{
  "num_hidden_layers": 11,
  "experts_per_token": 6,
  "d_shared_expert": 128,
  "routed_scale": 1.0,
  "balance_loss": 0.0162,
  "router_bias": true,
  "vocab_size": 9687,
  "norm": "rmsnorm",
  "norm_eps": 1e-06,
  "tie_word_embeddings": false,
  "learning_rate": 0.00725,
  "batch_tokens": 32768,
  "train_tokens": 280900000,
  "max_steps": 8573
}
Below are experts of layer 3 (counted from 0) of a mixture-of-experts language model. Rows are named router (the router's row for the expert), up (a neuron's input weights, with its number) and show model dimensions 0-223. Each number is 500 + 40 x the weight over its row's rms, rounded and kept within 0 to 999. Numbers have three digits each.
Before each expert's rows: a language model's description of what the expert responds to. This comes from a sample of Wikipedia text that the model never trained on.

# expert 56
It responds to: Possessives and adjective endings. Possessive 's and possessive pronouns his, her, their, its before nouns like father or death, plus adjective suffixes -ic, -ical.
router:487500502450496428490502533553538496496538438540489501513476488492469446522462578484500497495463467507519466591524400464476459520502459458542568493468560488493505506522449528551532521468504505523496467570502445501419492567563520526519502456537491521430461407508545507511488523470459516533430436470461500563513547480458489556549481567509512531534574456489570529523533498395535515519491515522462485580512437554551470503528485493465492474490584583519494486515527511527511483507573471498528487520517517525413499551489515473533510556523437554508409592505447464470449526493499481451452447533536502449455429525476474532452517557543455432487484451611538543501567500513475481495435
up0:532580521526511465461486655482510480494520466473470501471492424504452537525489520524502471531503556546498536517458488471519474490540492483516459468548604538435492514511461500470490470492507545445460472580566438548449469550395568506505469484472585525469488492424515512479438489491475432446568488441493481502489505529477573511480513501534511506515487519488509545501572508460524491528504460491560513472525438571504467496447464432424491529467460549534460461465531491505446495463403528563479521467548548471502539497465463542544466579463512520482551451462505463488436581603527490503497488541521552529446442460489458520516537558507532425436555530445529462481514484466489533503498
up1:491434446507434473501491447428525479479495416547471447458522590476480535457434544526496441444455506468516458527508518446480515531528543583587558478441506464435475528517494442545464504469472513518499506501469568539508546444491452474497574548551525489512552518565587596633492522540551480513483484467451506542472481480507429591516447532501521549481556510453451494580522449543461485471482545557449475504499425535500524483486460548549459517515455491454466550506447533461525460511532518509511478493446538524568532495536509418507518482492530532511483509559465523521513536542479509423472494509480584464489490491498527472443516585506448538493547474477478480432453505521545520500507
up2:496502495494559507450550509448480514554432473518450495499467500503539546462493450520526507475516537478496481489552478539455459506548415542509551477471493507441436556474517563486518537482521470434487495491500476464494480496483529492527474495521542485459448483516428604619469493503514484463523530496470455476537525432421484521586501463440475480574514483520554558524531491492577496556506579464473469425519516453470493499491538620406469476529573468520512511548463477487556485520491452528563541418545490501552538491380504451564550507485477463542444506490467492523468554542500476591513494531482592527577428520475529513519498548495491455464466489548514421492514504518531493514545
up3:523520543494453479501477509504487538479564521502483468434576500493558560560518529523494549551583517527478456497496511453462491512487477473504532467388497609482531486532513513531564475536480467496558588587449465484548427436450466501502483522478469486524490423544494492505471441531471466458528431580496447491507500495520482473588501522501505524397494468466496494463454512526529456493445526492503485512545479499469410447463479472506529501458479512526554547544508522501566514501504469493472478560600502456560497513492540500483495532470525454484528541456426590459435558552496484429448533461505498469507462493467552548588473439484486418496481513468531532532458573576481585511530
up4:480499456473487477493451546548521537482565487557513470487450472526502466534536495522572522520517497546520458449444497521454377424498530512472555522546576497481479515495492503511592549516553511466506536497562553582437462430518547585499562522458541502533510488556453510533545468531411447520540520484543456566478511450480438552575467429500509550514579481519491458469482501538558467538458426466523427485546471535498538487482548409440493533436460504525460453529517486503502479496490512526510514518459467514525434482399549470555543532548551467485514537547505520410533456570518537487531481481508534559483573511507468531473520517418479506445471513511547483535471528458520526483478
up5:554492511499459471554494479509484480413525445454523529502437577548487488547516534406465549491551526495501530568446543489444527473531533447520517394575488511584502479459477434508476496477518447467467531498497487480492553526457442477500512490551477483480470452496559509463509521458546499545495496526530518527481552449489508512516502598507505498448517504461449478488551515509475476495553427596482574525488513460527469518389519541572518469558547568448519489467475528529498508508539500446480451441478470480490407488493528513458571559519509526582510491443490545548478505445539448480493462571539520454537576532504475519489454505525431503519526531524542535496539488456390469449596
up6:464450515580492521363505500487548461456505576493479525478547407533505510490461553490446469491441436494432478546477478480509515540520470474604483497457489468545518479448479545468431468479520459515483468501543450473459471498516535524478505472578435475486490511530519482479496520512488533519500556458476504500538589517519405493466466524516466555524486516460493622562532485506521531532467456527524481512529554496525518540496488480475430463496483528509510490513532552436540541512544538485523518497476495416548521582470503524518493516450575565519544498477453561546426493455597503570573482567421457443453486547497457479530434504533487534499442563541538505480507545552565510463518
up7:546493497500483464556462393496551467464444503480499481507517559544418538481393559464470419518400459486516473612532499488438507467514520491492504527522450481481524462508502521525560442491557521532471486475502512518551499559508474509521503507516496504561490489516477523465471508447475500524610448562535519515446448486471602495486461448479463523523384506429529447481479480427553504500489519526484530518495528499610481550474479474495476462500532437520462473427539531516516532512523554511492520493506488505507488507518504566409543564558531537538475515461522504526451466482558529495493493505490422498463512539534446495546557524466431519473482548512560483440420564444461486551576
up8:482466502507439459494487489422505559418476610512494479465529570544448458516555535532511498531504522527427453548494516436529473476443502534494445477425461447479524470470463424485512461476529499504489496591473545577561488477456455460506502497464476478430516483505549573473468485512413481462520473524495577532516507557494482487618507588513508568512498493522442520550490542506497568535444569600525474443469475490482521491526565542493438450541609490533497561567457515552535519507474521513507501521560511478505551509488508528481584489497514488450474493498445508459404488527480540510530444508450457532427463507515526485541505474515510502472475519547517556515514545568560527472497
up9:456491578473454452451516508507551533470504485461586510449537533557545540451465480491505425485522535508548499473487474449537524486493548404517549493510548432467482575519520526505452526478530494476455528473486520557491473480572465516527443432492460529487472518529613599493529549407512450460512476474534525578519475554491484482524477473484492455521568521530563501519578547547400451502431514495508485462501466533595524503515444564561518592531504534470455476507478456490449490463501495495404495494504530469522488495487486471478476502539529580544478510486515478566404423516529496493554487432535489521486528480571468499523532535503472499526539422516474476468564436481481470472549
up10:508484533444431482533479552485517485476464479510506476463442516494554512415518585571519453503431478478466529472563484524481504476548491537517540432532515550561506545502460504499456547512502464471487512465474492467507513522499459563500487553471520469429492476460498575495487507576463458555493553496407491397487461464525541498514578565523524546471588485456478489625545523473520473479515531419508454542461502481416474524469575563460510491509476466513420473506369532563539466532477512511494496516553550517500435454577481431482509568453538510481579488511538454486458562488497514496478450445486494484492456462516428468525449521498547546503450463482512492500475530573481498512478
up11:489527516548579520591535504526565515579492495454486438502427536471540478548447512477455429479510537514488554556457512514476491490525475444471484488462532524546576503516556514522453519501591469568517500543468529564575501446511537490473428502446488498499472526547522545409505444485482452515509533499489497555502444472582463566499545561544554469541473546546521493481499483579489429452402560509486449555556464512536546471463514515489417453531508569495493477502494525546478523478471496484514520514555528477486485523502545517504477546505529431550501543492547440467466452508456530451552539503511599430514531578461524478522448559540534456486493451482498528440479570553427490481517
up12:457537464436618541486473527474493512459484490500483493560533538470504555404479519430510552378428533474493432547486509483497491497531463447451482453497502447517524494513506583520448536491507538487498426464566445473495469490516466485547595458496455492533542499519465435463460455461500513509486538513534511456532505500437530514487500526539460496498463475527516503570520540425587469474424494514423492463467497477523483575493542600413551456546530526451589553495454440460532523513519481485512528530510553492517473541507468501447481540490490547466501446474536497583531510481466450489517490513451530517498493553542449511469524589487510487503568452463538513497518541467591444567523
up13:498543538528564521478488493479549505533569501532421493539489514548536593469499474461498473519470517530563419442499461505506514498464504466465477471496468536492494534611534544479526521552589463512508462464476485532479522455527455494528484527480460506512498501521543462535500475470441539546472472454482497545504443531452523411491543467529515545496513549476489499512615424522542542514442530477451460463518498556504495439550462497481507512533542485436619529431610535480574465499495448570523490523467541477533518522493479481476536544492465476518554424519477473507533440490505428521486439496506408557517502427504565534473533557577540475509427443507516430513428470490562508552522
up14:498538460557473390519520523582504471464549540515468519548469472462451447496508476544472505502557506476501476545553474528419484491530496578500562517517411458537431529507493535523489435414504498488519516452531537475493527456567492519551485545507544451483480477554564540449459509424499490448552500503474486468511505488530523533590512537580562504499456519530534506489514436489421550552452528427543451468529448489497498558490487498463552522520558544525481480547509500510524507429552486386475477496483522476532526437489465484469466488523441508538552531471513413494511489484432463479485461525437444560425456612468506483516603481502477491436504494538531465485506508490517535583500
up15:537485445440496496535537596522546455507446547489573506510435419516508522551555499519532489542497465468516492559510475496522527440499449569517499549549474516460470470560525466507500489556547527428438492495523433478432529457506521464467500548482404525534489505449492502578508486399467506523453511489524471513519460526491448476483491499491508511512493519497507513584504465503569512560493549420530529501511601471428458454511530505505507456472445454508558501521651529493496489455506472505489487405494406561512469515419491531525526547523456472481479495491438488507562493475477510477542404510498429510462423502446514483475541510510468438538584467550498498442511547521518446507480
up16:443466465478524531482445476477501480509457538461484478469552460455550594473513599503527464552444501534554459514476443443419506516519473485479458477497429532519525462474503550430493436506492555442499448486531515536480488525429600475483449598514509524448462466438478485507495520454507576546482488490561522503429448482529461567534499467508484578523533494431487512552500494508554530556504432512523486500460493477537449528464539491550507524516519479522507404428486481460500412534514430503495573526571521472584595447475540506475511511449537494511501505521509506496524402485455554485559453480444457550435514563505514484472490488478459456475478535545533482542472525574483481502558
up17:498442492447439530504526553561544563516440516539465528570465542497469482550485494470541477557538495508483545497480544536507456463420518376437530482568501486534515465494500484551516517488561478428465459452433415480455499476529435506471499540497469522498523457516496576504461488548486507509456462450501478488488458495429475536495545499509438510498541572535506553515468502526488479522506511504505487459539457547473431574497521544477561517516499511509500515510493536550458505488531446412480400484513546510463449484577418629518480430498452508554445541538530476534542524532487489424484504476496488568488490428523493509422490545545452448466544525505603489502524496439430480475545
up18:475431548510485457483500458546420542440471440552490552503489581458518473499458469541536490461510489464548479572489469476440467475396551437572468525543475567485450450597514534527523441469462502533445487502519513505488459547460524584533515511488509475514548495533589479548512482503527520550473455523538463515510467555452523523480473501434456501496518579463501548529529459530536519486524469519518525488494481512577407525532471501461484445545548507510564526554520580487520563463529482449541498518398496516503490475414540462470555546487510532456453513513501445529471441451517509514506440502532529509437512476429469551553472475489477571454536486407531577454470498532487567483476
up19:490555508505561477493508558447502532466491482584507534435455549495497513484624523458473485557461538484575559519546500536464510508489460519525487464504500488515570478504510503510477540469506548457534448437469436604572445520503556566616428460535549489491611484485440502500468512531457543501531514506456457442507503488477544545495467508427472503542450500514474494538560550438497393524449460503447485480553492467449522557501488559456491587478490532521476486564505473554497509536521448489472470487529425507526515490490500572557549519544501531462517482498500532468531482569547583551512450452509549492524490414488467509494465501536548519451544574501552524472520509502552492527536

# expert 33
It responds to: Word-start fragments after initials. Pieces right after an initial capital letter, plus words like North, Red, Green, pro, non, as in L-ack, Gr-and-pa.
router:528489521524505515481489440481467528493533503396510515514439494500484596479465510445501479479594510489442480438511532543457467511458488652479407435499498495583505507463509462489493501486503514444487581454484562551559491478522493418522491514485485494541623471549483502543526468530487498608403506477538508518467492531579562544532475519474507494516509505492438566521403503565579519493468483551457540516504548473484527456513497516490503482546558510502517515413463582528565496503521484489431499492539460486506508475530477468506561507477473514547475487503443465460496480524511565518541480474488534538472596476523502506434491447440501514478503434538513486469491563565471523545482
up0:530464484511540481525481435538491482517542570431446485530465441464514458472466493512448391484491481549487506467527472532485508515516427552487488555517381511502512486481487471509491484474528493501519529522519495504563460512556487563437507478561475540489558518486498444552473503561508527459476557478535575504492515533584396494473404506494485481453568485505520555511417574474493518571455443450501501538525444451600528502484516494480440552549504413556428535539507531501583437478530533475524464580563502524453495442480482476497532523419553500552556552489508490490520449454455539486481539484445504525464501498474476475443490550525527558429483508444468524524498536483473481571535
up1:458435566498505452548488486529475528493503499431550595496509515492434529477507520589531504420590525550455512426534450534440541512552526487531521513514522512533465493505503509491511465541585461543433518472514423517518496489549426496590540550481483479532517514521536515511371501507580465480548422458488582443537415488484527545526565527490464486472511560514483596494493472492486484517544526473548548458535417491523517478476473435507507536511555504528480535465520510492521509485516564476452517426493437476467539437488456498464542469455453519517564522506473492499529544563408513528536443463443546467457513558477507493538573509431526526461552509517505460509481491478484496541552
up2:532481546509428560482452516566494507564454531484504509565554493548458562509552527543474444437514517445494470477562477522464512512517490499467508501444548547554588543545488509503581586492494502538470519549516557512520427555498491475478494481493537461463529460528481538524489461509498444557458509591565545504492463484491502441527494530477447571555552484522545542469528491538602485524500502568515507534477511567506519476515455470517488488484489462481493516538511410529519501482531473510464584505554468508456504473496543555457512486377481551646439561478479504462418529458529542468561495546444515539479514517513499492412501490583434484533505500470504428440533509509510509486473
up3:559532518524469488515508509507423503581411466484459583503508443525461501500507552519521488504498435551550427521533488488542520434489520550443516560538456506512444436515445428492503507459517453462518508472450518549440499547451518468506563495530447502423544578495526541584485506510494458466492548513441443505446527472507473536414482468495537525528535521583444589519489432520542514461564532517467497507459537451532475483504593465458519520501549481459456524446420511490435491464567551576472552410500429518435493549513513496526530470527574491480516482524536505570480473462486470461515476556456500456533467480491554459472516441482504527521527494465453520472464603472480507492467
up4:449485463543502552457495494443532528470498527452432478515471483530474527590509446419508491452506493483473471576490487563483479571476434498459458527492542543477487515553407518512570487500586528454521497476526483516458458521464494556506514488471544508546524480455550500493499520540544494611472461501484517460477502443516472455453472532459507553528504468483439470554489533511470529538427512489484578490420531470513492507439516561521466481475574518553523550442410480549515554426457451579514536411459426476527501548506473516502504491451462543593538521523536509474633452468531425524547485513524482476520508522537448436427531464475526486495468509540501477528502462463525464436505
up5:508545504513523500506562530510543543519467469495490517541515526525453572416396451526520528514468493504510570576483472540485370485556520491541592472480525467515514557474489480458466526577476462470528436454501487559519526513539477488584531469485538462485506430535487538451546502479476478493402479437531529518559449530494485513495513441437534475531530504458414497522512495568489590538485467506456421473515450507512468470529546511525656441534538535506414547506529564520499557510445499531491521463425481574500476516498439537479508532442478520466472504481492512504530478537511590473480531496436494454509494476507536509453540517518472513511557576500491530501431460522489501529466
up6:468478461504460535528523495463524514564522503507553469541489494501491476441497463485481531584491538565422492470452506476442443513519470513560495482454508503481495498407503524514481400534588504544518511468483458476474516461500510521541509528516477407565566543507458504551460455526504480545489506494531552488511559449526546494462495472517465459451436478434510483493587507472500440571444514462434517472528515552499555451463508492544485559481433541519454568459489428571466594432521556473441536567461534499503474455519533491467518510527498555463523475571566479541455476519444542479534537549512622496466461481489500483510472509475475473512490447574549627555460543491495488483490
up7:529420581519496470440460495482468493516506518483459520516496481543503518394545513464486534530565478525522588494470509492405542519378507412518522499508520463558483573513538457449468577535472426527510516455496500488489547556518493503449548483505540508507503599541536511459493426543427433480508538514515460496530501465575488493518525423509423498506518451437469414534473467493555554484436500542494443394543494524437491526450516473486477470471471501482562484458495454485488528506499461540524481553505470504451509425480397533549505454519538582540499527561516539433440484539491534545502461488457479492502494491497494473471508548524535489532509510484474455471504547501424421470503
up8:501431414511557534453511464499527491511525527512479560483489489483503491553480500507485504531548562501503537481491488455536378463454483526478533534512472551522497519506491498553581541561535484536390525461463511520501427511466545434526501531588552490555505524487478441471487509535495489529560496478537474490576512554451559543545475561506475575423488451479442534555590503502510448493467548495499551431513539466500524522487533459458507456504518522533506496538590517563463522523563422495533525456453453432427525394522520540494480493514437407444476505493563497512504492487522502519476529422575532490492518463542515508510514534454555484450446443443428506473464548554466501503521
up9:595590455469516579546542514552529511512450495483438549445579459512519565447553517473528457537478451436500397510513481549564525472620579515447545502552446439481464428485406514427496473472505478484489493475495522524527546483461557475533535491473533568465494618491465496459505472507485535455495457526526519474510544489560473509487461452518518508513517544504483509574471496508522517394501514529490513558476477530518592481523507490509519567556524499501408515460480452456517515479527489547575555482471513527579427540472510560551471534546496465489560540482491490547532474547570524524529468484488523492504509523525480488534489415515482517489531485503461481493485429441503519470505
up10:480511490525548511542489500505533512498458549486491502529452498542494531560433551498504465525482455529467423459521546514495485547515568516532526505518465505581502425464618550506475479475499477478537476534467475433484521449510463548527505523500492514570500504525515539521584441455527510512567544521471505591475530511517447466496479538458496531509571495458511407448448562463549480510552443423394511525419560552477463488400514520491562555538533465471496443514410517509478483517557470471491560529530520479519499431510510472538527483599473575537546485481500524438448516532544508534489510518487507419520455556472497434435438535454433558495528506487500514431489459543487469465529
up11:428513474527530431459527544499510505573473451508476468579546503454478518511435589440482517566543534520514509469517480527578489469563492530575512525488479531522513439428537499478544470498514536494477519455532506498543517495527515456577530518521566537565546504484536495497480540532519483490523478505485477539541494517528528509502422497475496496507466519525453408445491459594480548404538466545523496501498500507426497486523465500472536379502533439494515456497514374524530510495478520417486503478557532473494542527444482540532526482459527513495476450465482523498597581504521460537486525495446480472480504485549529501470504456470431489480522494505473570476433420566414432601568
up12:511452486475475477453563454520479529528549521574476507560469484456490450456432522501544454447534530483541504513555460549470504553417475490489429508501457445534463500546525488504507482544513489570538447412525544541575472476498462463520494560502462440428500437473497465514495519433512478511499509480536530478501457540546546479504540495543521468503480451470547523572420459525465467521531487421519469492485572482561457615497515473478514459548482487547471474517500549526473415460454539498395424488450562524496503553467494468507562488459419537543488453455433541440522478500555587587500467526488473496489514510485387516444552496473492443549516512479561489462490478500522472514511
up13:518502519527527569436448529498475463499446503574458477535515500504498520586487513465560468555514583572493526440438528547491553449517520418514446515503499512467539558519506503440573456467520522461470478553481552426529459500475519443458545555465483506484511488450494463537476549440498490508432513533495473549500470511512474506481536502479547554523496505519552514512491452563557508511526556452499480497497508499457475447510500457468536513500583523477505588553422506372501522530427433383497506492554504521525403568444492490454471470410536526519526476450547458557436548450513522536519442558513441538496553517430527501494507538442476543526431495517523486471515481457464478495529
up14:452463491509502555458437567475512511543471459417508440493481453500525522552407517480429513558535475547542506483467481481518496515473499439552542513477508501510451475437531472497504448541428482449538470468456488472560491504471438475404452532443541443475489459505467461476487492501508524479427472519446546487434432517492610504578607561478541512452553454480530440480436525511491532528493531539475541536500499470491456455495487471578516488555550514522484517557494492452460502559558441539437495470486453525496460498531453491493513502484573524427491448465523553444515483524560401499546456444564492491577465437503520437454488516548543507473475520485524452504477556494453531495444
up15:513489431524455447523517522453482517463537546473560555471588474545507491534450488525557478425500451452472501507592444518540492563479488513424554478506469459523489470528486459463606427524547449441537524449540561441523454513482460484465479508507521501509530483540487554473516538447471537429476479499522515514525564536525594473571502496511486460521457541532501538524436517477479495513481494431501604495541494529494500487590550486530452436482438440502545577423512544464515522488447498545477503564551494486509571534495441472483520435540510517505529529501495507515504587461462462490558569518492483512509463464453562523421482562484445508489490491546504482560525483499441556596479
up16:594500483503386556562435517443517532527480465500496482485502482400519437455503504500452578457533449555465539430536455580502533471454451539528536529488484446560499510461572429470556542435530534501425597517495526582526497515495470441587523541495481502518507513475394531482496524520537487495593552490546465532538548485446495521564455526488553476468541428499476486488490522535542466499506560599519478446509496509492487430515516407472533455445527468496461514473495452487521508503544508495508554508503471493506537479492569471446494521474526571456544513476463504481502532554514553493529501489430529490551541494537488501494472553529487506477535582517519501456476532493468433547554
up17:449507489462494563489511543497512482552486470475494468518521559413514529449497453543549476516466496468458491522534483450455478523470505561470443448488487484463509510468478452550527469482527469513484597452462514486415563502610549483543553483500477487444473538511463505420453520542429540592487512514530497431532558428459493509490513545483509489608462494434457546508484538443506504460482564498520538563515504457536551517494508490484490553483474507534492478501473585433517531519480477506471489496448509466538488525501565526536472563470476466472469468530431415520524581476489539473459473386506483552448443505497452499481461551441527571445542405537469512585514450450514467478456
up18:478469462522532439540491497485503566459458516515495550492481550501460539453469505573526492532497380521497535501441492548547476456517456543478468539475457520540550537486438582485558545439578520483494566464503609477540464489474508471523500548518440482493391514503466522524483493438455483479533493499528492540461560582459483512542534498591506510551510427511487596526559495533471500498514586540484525518531551500526521582512553474469453508506587455586532485485584501518517476502527476494504541507532481460524603565513546519519465479548488443503529464562501478546601535539488502495534473481526485441464477476524507409451562479472450480491498479511578500546505506513490451491499
up19:571474522489527466522472556539458524552510530491488470518516508533510517473522484550467506499545443449534580462641510486488492559464436466531471448480528560480407549426550531429541533440545525491480426466490532578519527440507446452538502483585520561600448535514468515498457490501497517547524466537535518513552473521490510546472515552535478492467477446482467506498470503505587476484501408513467517494459448594502502486510525489534512556502493512507553524463483538471475561505525488497497472500500524513489563494437547532498451453456537512529448513481534507542469425559447513466589539443464473499495530500516500442578521474476583429479484494520499439515543487620484496460563

# expert 27
It responds to: Of and in. Common prepositions, mostly of, in, on, from, after nouns like part, member or schedule, as in one of, record in.
router:492453508430508487470461546603465519605559496559499514453459580479530457483485544526461492477461500472500472568488497477469444470528506492558487506516501469513464508472495472564518407529432521467446544571503464431530581568528497596488470535508519495464449563523525428508564503462485549459495511509442537586531500485478499519496482541502490510495531554520528499452470498517470560538511530452459502525499500518495533533550479444516516476521550585524456459534510551478533494520506514451519518508478606521520465465481477404478532437492398465541511388434456475532503524467416476492502521543523513516556517506517568518461525430530399501486486461482498486512460489513576478558455
up1:535524443492491574553559529454517482515459514406500503457532478496439554456538532443410489480521514467495528490575414566472573511464482492515534522512556510484484480444498526556447539536580499488518518527468468407430501418485532483479522556461509450513516522482552447547483533481439547536560486476564506483487532472492536550460443496525459534529483547454522529501437528529527467529466433520479520526520546502520465447524535467502454439509524481448515484496510482462492457506540473482538469450430479410513550514491470517457413461500461518518396534540484445509429525494569472558495506482546493479513420527491519563550478493497483517448392525487536481583574479531453535558536
up2:437466459405507472542507484488550476509546492513475530534493477528477481402478496494460490533535503492465465479502549509487479482552492491496459504431526542492558440487573519561536450470468533504528481494563550507421491566456481463531436455504508517502510444519511515515528546446553463582436463503560518489471436510484512516517537546524511465467491474577535505520487460487552542515478527497480509516552466511480539496528523495536586540562520513495502511454540541485532491458457477519451529468530550455586527482524544524566521566484520494474438511565492529415545557528386602548523580501498465469539515512485518544529564491462551508507446384471516534544508374443492495407498
up3:494441453576422470576456532531512519475465536531504511469467469523548504448449507410431452440561493486531562532524527442528514490587472495513505425522516472511508445567562480483553495589475496480513532576474526548445491495497489532548520564445519601566518495499476506450465548522532506505545524444480434472509519454513485495517439495576428446549449470563505451476573544473530480466499515473511484516455527459499489485499522522571496475489532545464398490451561456479477521533558517520487484542516500556479487497563492509462509549554552500553493500554466515459472465455575526506527542555575534564414444547511510471456507496558496475479502507434500437511505534503479530544428
up4:581541487548539481509486460472481500493520519531555468552528457569508446532548464430487441511502567453453450479556536491523456577547492542519463419543559539502504508482507437544462584544498468424504522488470459424466495490446457523581519523518465401514539458441436469541550530508552452490479518510450462473480518489468526542490476452503515550478514447491463496468509502486547489496486576456506549525483553497501493483461482478474596475458462489592524519433436511435532589524501442489568485456432485543509482440539460475489511467463439463513508431561545444525569528517541464531512494450584459521532480517547516553479494431474551508515511509497471512502564501510462510418539
up5:518519452510492393447500498514483499440541469489492540499487487532444535510488427519501497467491600493506543467449464480495470446473547522450496485480514503434530498580481450478433470469485484446510511542444542518430493446574511516399478579463471524502478533543410459514501466499546540523507445449505502503486523507491521432486541426538510469550589538539499498496495501496432512496443495474561530527474507556478499503449507448515477485501453427447407465476539488413460457427488445438556448513474487431514513493491508405437553514550437487520473525525468566463470506526541551531489466522510426530528491519526588465594469515500501498407567468521508496530502456481486441488480
up6:493490515453503530520585528518527455518482582443486462520473457510522524396418552505470462514557507466544473474482484490499588490534545459516496463465528524453535541489500490426479544401547443410548504548572555537540531509474505449625463522482544484441511496427529501463470565459481516504486532469429517501490481532485547499525474505450435405486488479522554446507492499513497556536564483548543531471468497531481556457482472493528481544546481546472531542500438526509508487516485497472552536471536517463503502563475485513525459514490582460531513469419464498541499422538578588474554494495563479527463461415491481475522438545496509466449502482608478480487518504440504492554507
up7:514401557550451490556529469506511491478448562547520503575558543500528461526407492503447508478503466460488522434487516571479507501525510536423509469492483527451497455469518480454472525577556505528517456503509461591501540529493498470503484542501470453477383501512539492463552511466462580542435429511488489420483507473487463473468515563512438503523461492453570406549482526473481542478538504501538508531540522516575526474466477495511502513576482377514446528484521511522501538519486508491506499501519498524508441552506564496499498483490527479467497470612514524508474542451491468558530507522523524557538504499488514459446489514509522486550440556474496464440438547633476423528603
up8:499447546477495499438442472521577515502489522537499510534543471516533429525416476450443478512488577471543480448430526507523442467521500544457493417484550450499510431611536492495489495505537469438497522613529559492482498457472511443509563467505518506508551484585489477498520481525496479480473521523420556518481483426488488545493574532560536495522565492511426526468507557534503464540445517541442435489541489484455415441456453491505494529500516470461476504555580542444546457452483531590543528511502523513548444533504503496533594504454488468508478482517482494498472559495516464416467504551586481541443454516457559521482482465539542445480527477533488454563585513498491520494544
up9:542459406545585541549573478510599413535447509536467515497504495538464478485454456462532514458478490503505504509505511590511505485431529454440533405490455428509509527468470610528531584503562428477452528558547453510508497442463480533520500468521528510587485456488524495536491554440516544499499478455519512539533535481497527546466464486437485552561501449422514497526567486489488466467472439528544485464519468531480462429540500601446501504533483551445588510481454546461463481503574487532529541444534435450462490494510512532531559521466549467476466446558502483587460532541541503524530477503508480518496507525471447523473477495446475486570475492544531501553483472535472462518476
up10:538510517559473534492518507543453486501500549475450469468514502527487513456536501508493503584480442500479526492475537514463520488461549521512498422509495420491420414480472553514524478441483530491554575494512557465534569483499541501526457564495526537511474411534469476448480482472527472582493526461434450443539555461388516516554456518483433439497528519447551474452556528506542511570501508490393543499419552552475497507431565498540521444548459517515482548460431494462549468545568460477533498498489514502509550568510468583520516458486514470585520538507535548556462469505563482504550504563494442495575494504460484455455460551423462518488555537460484463520471533492448472521530
up11:557449472536538485495517596447535501541444497482537544453492510487482503516416482518546466533473443493508450489539542550410466545543456490447481471492553532468562508557538469585527486527485525463528498509497545420521422546437503464505506463454383485497525500486524491475475500509509502452460493482518536497464538530508413519474523505488514396610492494478537510494457491456534590432492505526490538427486450471464500455572576447568507462450469456546506483519493541512416496514487474495513545492471537501524477501444513509466481531475516456487616482462529559507531535513492582490515469472531473514477488459564563423450471463439489459549403498499524542490529544528472547521464
up12:458468449455522529521474491474466482571475490542529535540476513485583473529445516429517528536490501536498526483556499480438548504489501540531475499491435516488438486513539553429534415472439478467511465533555420511508528526443549460500499430588507551515487501576568500545474573511454478489469414525477447439437547552523479521515457475507452506478470460520524516431525462519543547604524492510436560525483525531543585417560486494552451511491553502507469577491524479570559531456462456481459437456526530559525458498539506538507483504457489516461527457534490412481497529542499474467551561518471515528524482521475392485467464482479525534515484549457536587483544521436447483527526
up13:426463484587506538455427543508487440373556548477487443547569497533502489469512450449542494561519563499538429493492468451466504563517537577472520511509505503479526526466463488517484506412489477520540502528501501514527550523472506473496493423451501520455540555422526522508503434493505467519520513530514455456407489454458547509566525466503529502478457433466491529515507441497472479508445457510465527444545479567523495470485482454509486410461508452511502524397487521504448532428529499518466522505535442506523489489433395563516436498554534547457458519470528437471486513461560528496538506492480463559409429506479488489548522491411528535562549499571512541514538537467527519457497
up14:502453495413574480476495562512543521472532570445482480484490465493450480607533548493497462511454455576531518452471479495539508451565501543531459478541550487472524485530543484462518547574502540493369487491532471554441418505442506544516497494492537541546501512477488514440505529582515478508552548435501558525446430575476562492472443465486504441550492511532438501558505504445515438476504531511542469498516530491433551469476496487497488522446470523472508485448447481550502499553435525426531475561550520458479470488471528513513523509546516510552595490451513479484506520562463473477585513419418484601482503514522559509468508504511529499495528471432459496614515477503489522490471
up15:546451443457512453507448500488510499470482537502594538471540502561459553541554529419517516507513517460451557527521530526486425540555522510534526510559518536530510602523505516481442515509534431611565517562524488462452506508489523490452494467445445444449468577475564481554453544527513498510481425484494609515507508553511523480529453462467565485500462462518532518476455557503512587525466514455465479472447510466548449509503522456444524498387467495528539443465466490475482483458540491434496511519489535479510520462455437472446543526450514524506540533557547515417453497497486471535496481557494492583452518473585490464542489489489386527493464528516494444488495481486473493429541
up16:523537499487530563554491576497531535561504508515455559474518513525501533494455431479467439569448537480599584500520510519508492441481502504490497544470494548442473543558506517508498545601492502518542470509464515532513525505459534390512492506551486480499475535536541501516501456475526468476458554488531502438435461485550507482470518525485477466544491546473401500541494514500541475494502444508498507479530494508517476487492449504535444454513512351482448387567561475494527436515473486521463454486497477486442476479518470523532555470519597529566505408516458544541501514475460509522552417464498567490521503482464526461594526469577425498470475566479475449474426501443475506564488
up17:535575502500508448437510470433512537506462514483467445459477445468511419497462463505509531525392478498450502501464425465508515481527480506541480527459527428515490429449512465497573504515505595465541516394487482438534481512445483521514505483469553531566501489508466568503467464504538431481506483515468514420583501487481493463507564518507625500488521560531477555549501493483479481528526488500519464498521447541468569483479523547516454486454504484495437538507474471423585466464602478501487419484464510446449548505494452534455434495514527542545494509558496474607517541517516548500501497477542539448455499491563513508470513515470485509522560552419491503414427448442511495550489
up18:433515507449572562399468593463518430448483467507506562499565460442479548539556515509504547395513545409533482525496509547467526445493483544536503527495455589516509516495473526533494561510501463496522512556521528429523521580504452563459504524505479459453579504470535496453500515415536514500429511497488550550515490578506445501453561494484486509473519459509553530577492511503464481557426518467516457542498488516544446481504441513471502523495543530549523457463545512509451514520500486543442546472457506530517491483421553538478477509487397523502506497498450537537546475498512466468459482513455506506438404500480486443491583506439516555529495463581488539545584542553467495524491
up19:548441522441526515548478477503575464511421502435473477488543528584505469518446445465526553439512559452540505379465500481512479551521447514443507526461560453511489491604544578493478448541502439514497532523454466470449511521486498469515414540473526496503497505464519451554544488543475456556512509563528496528503445495451433433463515509440454446464513555495500513454460521531517518472481490535474482479493601461516436475463533581460480447483510468511538476473547497495407508520652454503524506446409492521500504520469482498534544544494481510516488501474525509543499497534534484508479557461530488531487531588497597489544444531512511550521502433512464509507533532493499565486556
up20:495539536519476512504506527489538504528467507459548469430505478468507501521480526516461578465446457523502443519496558467433502488508506505421505481578543537514455559492477537476499512492464475475535526471552505550470482510544491562466553488490479526455510534611431452469514559501500477451527554439599423518431536438504527485460520469521448503490573448408478483495456516577453551523405428468449434466490485457533416579499469557505510458433502573489504502490501470507510511443479583561510542512494462501546519459483507450481431553543429503486561460512549488503508419445566487504560463515500496531474538486516417480475458514484556483504463437504492528582546488437510515504487